python train.py --n_layer=11 --n_experts=128 --d_expert=32 --d_shared_expert=64 --activation="swiglu" --n_groups=8 --norm_eps=1e-06 --lr=0.00257 --steps=8707
Below are experts of layer 8 (counted from 0) of a mixture-of-experts language model. Rows are named router (the router's row for the expert) and show model dimensions 0-63. Each number is 128 + 24 x the weight over its row's rms, rounded and kept within 0 to 255.
After each expert's rows: a language model's description of what the expert responds to. This comes from a sample of Wikipedia text that the model never trained on.

# expert 45
router [147 136 104 137 158 137  90 138 116 136 109 125 107 130 127 170 145 138 166 185 128 116 150 129 121 117 117 143 134 131 136  90 137 120 133 157 154 115  76 107 151 145 100 123 141 118  85  94 103 147 123 138 102 114 133  95 134 170 101 101 114  91 113 151]
It responds to: Common English first names and surname pieces in names of people, venues and firms, such as William, Robert, Rey-nold-s, -son, -ton.

# expert 19
router [107 106 142 149 167 102 164  81 150  99  95 178 164 168 127  90 135 162 146 180 112  97  79 106 114 110 152 109 144 158 110 115 125  99 126 129 151 139 105  75 113 122 128  91 158 105 121 142 143 157  99  96 159 136 111 162 161  99 162 140 114 132 114 148]
It responds to: Blank spaces and line breaks in wiki tables and lists, such as empty cells and row ends, plus some lowercase prefixes like sur, arr, reg.

# expert 4
router [104 160 100  87 131 159 108 185 166 110 105 122 131 162 115 110 160 111 122 134  95 138 158  86 113  94 109 100 127 115 176 119 117 163 109 149 148 135 102 149  89 106 111 157 107 131 150 125 144 103  98 146 124 143 119 107 135 166 130 116 112 145 139  73]
It responds to: Nouns after the or a that usually take a following of, such as University, Department, member, part, years, List.

# expert 56
router [ 99  91 135 121 164 182 139 118 178 124 114 100 146 125 151 139 128 145 157 146 132 104 137 103 116 129 134 142 141 145 122 150 163 129 114 114 127 102 152 104 122 131 116  95 169 142  97 137 152 154 150  98 132  62  86 117 150 121 114 143 149 134 157  92]
It responds to: Digits and symbols inside geographic coordinates, such as 46°44′, ″W, .4, plus single capital letters starting a name or abbreviation.

# expert 31
router [132 143 112  82 172 126 126 122 121 109  98 125 137 179  69 139 146 144 108  88 125 128 168 151 167 115 100  82 152 125 120 139 103 148 122 137 177 127 101 110 156 152 112 122 125 167 105 103  94 148 127 127 138 145 119 111  90 113 113 145  81 122 125 149]
It responds to: Party-name words and the table pipe opening election result tables, such as Democratic, Labour, Communist, People's, National.

# expert 39
router [131 136  94 155 148 135 105 120 166 140 115 140 130 108 121 122 149 137 128 156 185 150 123 133 174 119 159 112 159  86 109 144 127 115 115  98 133 107 100 130 120 136 135 119 117  68 105  97 121 145 115 114 114 142  80 144  91 117 133 139 107 122 122 119]
It responds to: Infobox field labels and country names in film and sports listings and tables, such as Country:, Language:, United, plus pieces of foreign names.

# expert 8
router [152 113 132  92 165 102 112 104 108 139 120 117  57 162 145 158 100 110 100  90 145 103 158 145 122 114 147 173 116 117 178 155  95 104 148 120 118 154 123 105 179 137 126 147 110 109 122 101 143  89 163 136 116 113 111 144 108 117 139 139 115 129 136  70]
It responds to: Word-initial or middle pieces of Latinate words, often followed by -ute, -ity or -istic, such as stat(ute), cult(ivation), Do-ct(rine), Inter-c(ity).

# expert 58
router [134 127  72  96 141 121 106 102 132 149 131 104 131 152 116 172 155 120 152 159 100 129 136 128 104 142 164  88 124 111 101  98 149 127 159 126 120 123 150 111 112 133  80 132 138 154 152 137 168 148 123  94 119 134 154 123 108 167 118  99  95 114  97 166]
It responds to: Middle pieces of foreign names and words with accented letters, such as ë in Citroën, á, š, plus goal-minute numbers in match reports.

# expert 11
router [131 172  78 102 168 149 117 131 162 148 120  76 126 130  80 111 169 140 142 132 169  88 141  98  92  94 112 171  85 115  85 105 139 109 161 119 134  95 149 147 127 125 112 156 108 133 145 131 124 146 115 151 106 141 168 112 121 160 142 160  87 145  92 138]
It responds to: Words or word endings that end a value in infobox or taxobox fields, such as taxon names (Porif-era, Gent-ian-ales), religions (Bektash-ism), and roles like vocals.

# expert 17
router [122 148 101 128 132 152 110 101 142  90 148 146 111 134 163 158 134 158 124 141 123 132 145 161  99 125 107 121 141  91 129 128  89 142 103 143 126 104 126 100 129 128 163  89 173 155  84 128 122 155  97 150 134 140 141 153 102 133 154  66 160  71 126 150]
It responds to: Subject words that begin a clause in biographical or historical narrative, mostly pronouns and relative "who", "which" before was or had, plus group nouns like players, troops.

# expert 6
router [175  79 139  96 183 131 139 112 103 131 132  89 109 151 132 141 121 126 131 170 123 143 102 120  76 145 110 124 152 143 149 115 161 163 115 111 100 103 160 119 131 150 141 149 151 122 160 117 139 130 128  79 147 128 155 166 134 148  96 101 105 162 112 133]
It responds to: Word pieces inside chemical names, LaTeX formulas and scientific or species names, such as tric, eth, yl, cy, mole.

# expert 29
router [149 161 174 138 146 141 133 132 112 122 122 116 163 140 102 169 108 112 134 143 103 122 114 152 148 128 169 116 157 159 137 102 159 129 143 103 111  89 129 109 144 163  74 124 139 109 154 128 163 116 145 114 105  93 130 129 158 123 119 163 136 106 107 129]
It responds to: Line break right after a wiki section heading (== Orthologs ==), plus isolated letters or digits inside codes, tables and math-heavy text, like NP_, LIF, D5X.

# expert 16
router [150 141 118 115 122 139 151 144 161 134 139 136 141  84 148  99 146 130 135  72 137 108 160 151 170 115 105 129 122  78 120 125 103 154 130 105 110 137  85  95 149 108 170 145  93  88 112 144 120 104 112 136  81 162 133 170 146  93 126 133 133 148 102 140]
It responds to: Media-type words in acting credits before a title, such as television, drama, comedy, film, novel, and cast-list or table separators.

# expert 47
router [143 136 105 157 146 129  88  89 135 170 140 125 117 146 136 128  92  73 115 157 150 123 144 141 121 164 143  98  94 115 128 111 100 106 106 130 137 144 130 122 112 136 106  98 130 136 148 119  96  95 110 176  81 149 147 107  91 148  99 120 104 152 127 131]
It responds to: Word stems or inner fragments that need a suffix to finish, like us, produc, manag, bron-z-e, f-am-ine, comp-ut-e.

# expert 55
router [ 94 126  85 141 145 133  99 105 140 147  98 151 136 140 134 140 126 116 152 131 158 175 146 144 110 143 117 112 131 171 150 119 123 104 161 104 108 116 136 152 133 154  85 114 101 143 104 106  89 158 158 161 145 126 113 118 100 126 119  93 124 114 108 184]
It responds to: Middle syllables of Slavic, Central Asian and other foreign names, such as Mon-ten-egrin, Tal-ib-an, Schwar-zen-berg, Rom-el-u.

# expert 50
router [ 73 117 102 157 171 109 108 120 114 156 122 131 110 143 132 128 108  96 131 148 149 106 136  84 129 167 128 105 120 136 143 153  97 152 138 114 104 123 147 133 155 138  98 144 115 138 101 155 162 134  81 160 164 127 175 117 134 110  76 118 110 106 109 130]
It responds to: Middle pieces of German, French or technical words and names, such as Bo-ch-um, Surve-ill-ance, enant-i-omer, plus accented letters and taxonomy labels like Kingdom:.

# expert 13
router [140 148 132 134  67 155 174 140 136 147 170 119  87 137 129 104 132 131 127 148 141 116 116 125 166  99 121 154  92 124 132 106 147 141 119  99 158 138 120 129 166 135 145 172 156 101 123 149 138 134 153 167 119 100 127 135 134 136 169 122 119 129 157 140]
It responds to: The word "the" after prepositions, plus colons, semicolons, pipes and closing punctuation in infobox lists and tables, such as "Single-player," and "(Forthcoming)".

# expert 2
router [139 130 110  77 151  98 114 100 101 116 119 158 172 161 121 122 133 133 112 131 144 106 152 126 118 128  69 140 143 180 137  98 107  95 162 121  96 152  87 103 128  93 173 161 135 138 143 140 120  93 126 129 123 107  81 144 177 137 162 117 158 127 147 107]
It responds to: First pieces of split words after articles or possessives, often kinship or people terms, such as pro(genitor), grand(daughter), half(-sister), res, cons.

# expert 1
router [125 150 121 129 135  99 130 119 120 169 143 147 123  85 125 125 142  98 122 155 140 123 136 154 127 129 140 140 155  82 106 104 115 126 150 125 164  85  78 122 124 148 139  96 140 144 107 145 127 164 110 112 116 113 155 154 146 153  93 103 109 136  83 131]
It responds to: Later pieces of personal names in cast lists, rosters and credits, such as the ending of Michael, Koji, Jessica, Palmer.

# expert 57
router [141 136 155 175  84 118 175 161 132 140 131 139 129 102 125 106 113 127 140 106 160 120 116 151 129 142  93 146 103 156 101 143 163 128 150 126 138 131  86 134 149 154 101 154  94  98 164 126 118 146 150 167 152 156 129  99 195 141 156 122  86 102 147 142]
It responds to: Place prepositions, mostly in, at, near, from, after located, born or moved, introducing a place, as in a city in Kazakhstan.

# expert 32
router [106 159 129  69 123 122 144 123 113 119 154  80 153 120 141 118  95 115 101 112 116 160 138 130 139 109  85 117  77 143 141 115 116 134 171 168 162 154 167 117  90 131 142 157  96 111 141 149 109  87 163 120 168 136 147 155 131 146 162 144 111 122 174  90]
It responds to: Articles and descriptive adjectives or -ly adverbs before a noun or adjective, such as political, social, very, highly, rad-ically, seeming-ly.

# expert 15
router [120 145 105 129 117 154 114 126 143 113 151 100 100 108 138 131 155 117 104 192 126 114 135 178 101  93 122 142 135  86 152  98 109 155 126 137 149 150  77 150 140 124 122  75 167 141  74 138 105 171 105 140 122 133 155 138 140 137 105  89 115 151  83 176]
It responds to: First names, surname pieces and he/she/they pronouns for characters or people in plot summaries and biographies, such as Joe, Mike, she.

# expert 12
router [137 119 162 116 201 132 151 150 131 139 119 100 104 130 163 114 130 162 104 103 140 128 163 145 187 110 144 114 125  85  92 155 126 137  98 136 132 138 117 120 149 101 167 154 165 126 147 111 103 117 129 126 122 119 106  99  82 121 152 117 122 155 133 118]
It responds to: The word "the" and league or organisation names in sports articles, such as UEFA, Serie, NCAA, MLS, Premier.

# expert 46
router [124 140 168 103 116 124 144 140  99 103 115 124 152 122 144 126 123 109 106 134 154 139 131 123 155 136 129 125 144 139 119 121 109  77 141 150  80 119 133  92  89 149 144 142 127 153 105 149 123  91  99 162 192 153 126  95 162 119 137 156 113 105 101  73]
It responds to: Line breaks ending list items, plus phrase openers like due to, according to, similar, mid, southern, what.

# expert 33
router [119 137 124 109 130 130 105 134 144 134 132 110 157 121  96  95 158 135 102 155  98 100 155 134 105  80 121 159 107 101 153  92 109 112 101 125 147 103 139 119 116 115 117 152 125 125 117 152 185 132 140 155  96 153 107 111 136 184  99 126  93  86  96 155]
It responds to: Nouns after the, this or a that name or describe something, followed by of or as, such as name, known, word, design, instead.

# expert 60
router [149 102 149 158 152 135 149 145 162 140 108 148 144 112 120  97 160 126 118 105 168 166 114 121 169 154 162 126 122 144 130 127 143 169 113 144 100 128 141 101 141 138  95  71 134 126  94 121 163 125 148 111 156  98 114 169 102 137 115 118 124 114  93 101]
It responds to: Digit pieces, decimals and pipes in list tables of asteroids, constituencies and standings, such as 253|22|2, .0, L.

# expert 10
router [140  80 118 127 202  97 102 134 135 130 160 101 123 109 154 118 112 113 116 135  95 139  83  87 110 126 135  94 147 140 109 124 115 127 126 118 174 131  71 113 116  86 152  96 129 107 150 144 123 142 140 119 123 136 130 124 131 122 127 138 113 152 118 124]
It responds to: First pieces of split words, often capitalized, such as Ca in Caucasus, cr, ins, expl; common in scientific classification boxes.

# expert 0
router [105 114  96 138 152 126 155 111 115 154 165 137  80 133 167 137 111 151 127 113 135 118 163  76 138 142 107 124 119 123 185 129 159  98  95 160  96 118 117 124 120 126 176 116 175 118 156 134 130  80 134 116 109 148 146 126 138 149  94 124 133 121  79 139]
It responds to: Small integers and pipe separators in sports statistics tables, plus word-initial stems split mid-word, such as gu, adv, tw, rugg.

# expert 9
router [108 129  92 186  96 137 109 114 107  71 148 173 105 161  87 129 174 150  98  91 111 140 167 111 142 144 134 115  73  97 149  97 165 109 145 124 162 116 125 167 133 122 117 141 103  97 137 121 101 123 104 138  79 179 121 145 120 121 131 154 119  75 168 109]
It responds to: Tokens inside or closing quoted titles and quotations, often the last word piece before a closing quote, such as "The, ing., ation.

# expert 34
router [140 116 168 137 112 146 160 120 118 107  99 156 175 151 160 123 120 120 132 127  99 143  82 120 152 139 142 130 136 108 112 138 119 138 105 172 182 170 111 147 167 117 142 100 129 104 173 108 135 119 118 147 136 161 108 134 120 141 116 163 154 115 138 116]
It responds to: Connecting words and punctuation such as and, the, possessive 's, colons, dashes and pipes, as in first and second.

# expert 52
router [170  98 134 143 142 145 106 163 144  91  97 151 123 141 142 137 140 141 128  96  93 111 117 131 165 123 126 117 177 108 125 146 146 126  85 123 120  88 158 149 147 152 114 141 114 143 105  83  95 157 131 145 115 150 132 108 144 102 122 132 134 111 126 100]
It responds to: Uppercase letters and acronym pieces in abbreviations and codes, such as TV, CC, SC in BOX SCORE, NSW, ACC, ISR.

# expert 24
router [124 137  95 116 114 162 136 143 145 113  97 162 174 134 158 155 148 155  93 134 122 102 116 117 155 153 129 157  91 139 121 161 186 136 105 106 112 139 102 138 102 142  81  71 174 152 140 111 173 124  92  93 117 128 139 159  89 114 128 139 163 108 138 168]
It responds to: Pipes, spaces and line breaks in wiki tables, often empty cells, plus squad codes MF, DF, FW and Yes/No cells.

# expert 28
router [105 111 162 129  76 127 120 129 116 104 141 102 108 100 116 140 119 113 137 100 146 123 159 165 157 159 107 170 141 142 119 141 114 144 127 139 125 128 165 125  93 103 153 151 114 132 139 185 115 117 174 129 173 142 146  70 106 146 138 109  73 110 181 107]
It responds to: Articles and quantity words in measurement phrases, such as total, approximately, estimated, largest, and of or a before numbers.

# expert 38
router [130 131 135 128 107 131 145 153 101  87  96 143 143 135 147  88 129 119 152 150 100 131  74 154 123 121 137 121 110 103  96 127 162  96 143 118 114 132 168 125 108 132 124 139 104 158  88 116 140 142 132 155 136 171 116  97 139 121 162 124 137 113 120 133]
It responds to: Linking verbs and as before a predicate noun phrase, such as is, was, became, been, being, and as in listed as, treated as.

# expert 3
router [100 148 145 129 103 162 167 135 130 112 122 150 150 138 145  89 138  93 136 128 103 153  79 134  96 129 180 141  73 122 126 123 133 142 102 132 160 138  98 131  94 133 152 140 163 122 159 185 130 115 136 154 165 132 122 150 137 122 139 113 127  91 147 151]
It responds to: Prepositions, conjunctions and semicolons that open a following phrase or clause in prose, such as of, for, during, because, however.

# expert 40
router [140 128 117 162 129 110 137 146 143 142 149 137 154 164 148 123 110 167  95 128  90 116 133  92 116 152 109 144 134 139 123  76  73 116  57 168 111 117 161 140 139 150 136 125 117 131 138 148 109 118  99 181 111 121 165 125  87 134  92 167  91 170 126 110]
It responds to: Stems of common English words awaiting suffixes like -ing, -ers, -ed, such as produc, sculpt, review, Crit, Commun, athlet.

# expert 30
router [109 128 121 128 132 134 106 137 182 108 172 165 128 121 121 142  89 152 162 127 106  96 134 120 132 126 124  93 140  94 117 159 110 110  95 129  96 123 143 121 119 112 154 141 148  87  58 129 127 131 106 138  91 150 127 125 142 106 199 149 135 111 146 117]
It responds to: Place names, county or city names and years carrying a trailing comma, such as "County,", "London,", "2011,", plus located, situated.

# expert 25
router [173 142  75 115 178 141 142 117 163 112 182 105 110 113 120 151 124 117 140 122 141 103 154 120 111 106  85  78 119 126 152 120  78 117  98 126 130 129 152 122 153 110 166 138  89 133 161 102  82 130  84 136  98 160 143 106 158 136 120 133 145 126 132 110]
It responds to: Head nouns in names of sports events and institutions, such as World Cup, Football League, Army, Championships, and word endings like -ations, -ures.

# expert 42
router [131 134 130 102 143 107 128 132 160 140  96  99 110 130 120 148 193 100  97 119 139  86 123 100 117 102 113 127 134 146 144 100 155 105 127 160 118 108 168 151 120 114 145 114 141 125 123 138 131 165  91 140  93  86  80 134 111 170 113 137 134  87 139 160]
It responds to: Decimal digit pieces in climate and statistics tables, measurement words like metres, miles, km², and closing quotes or brackets.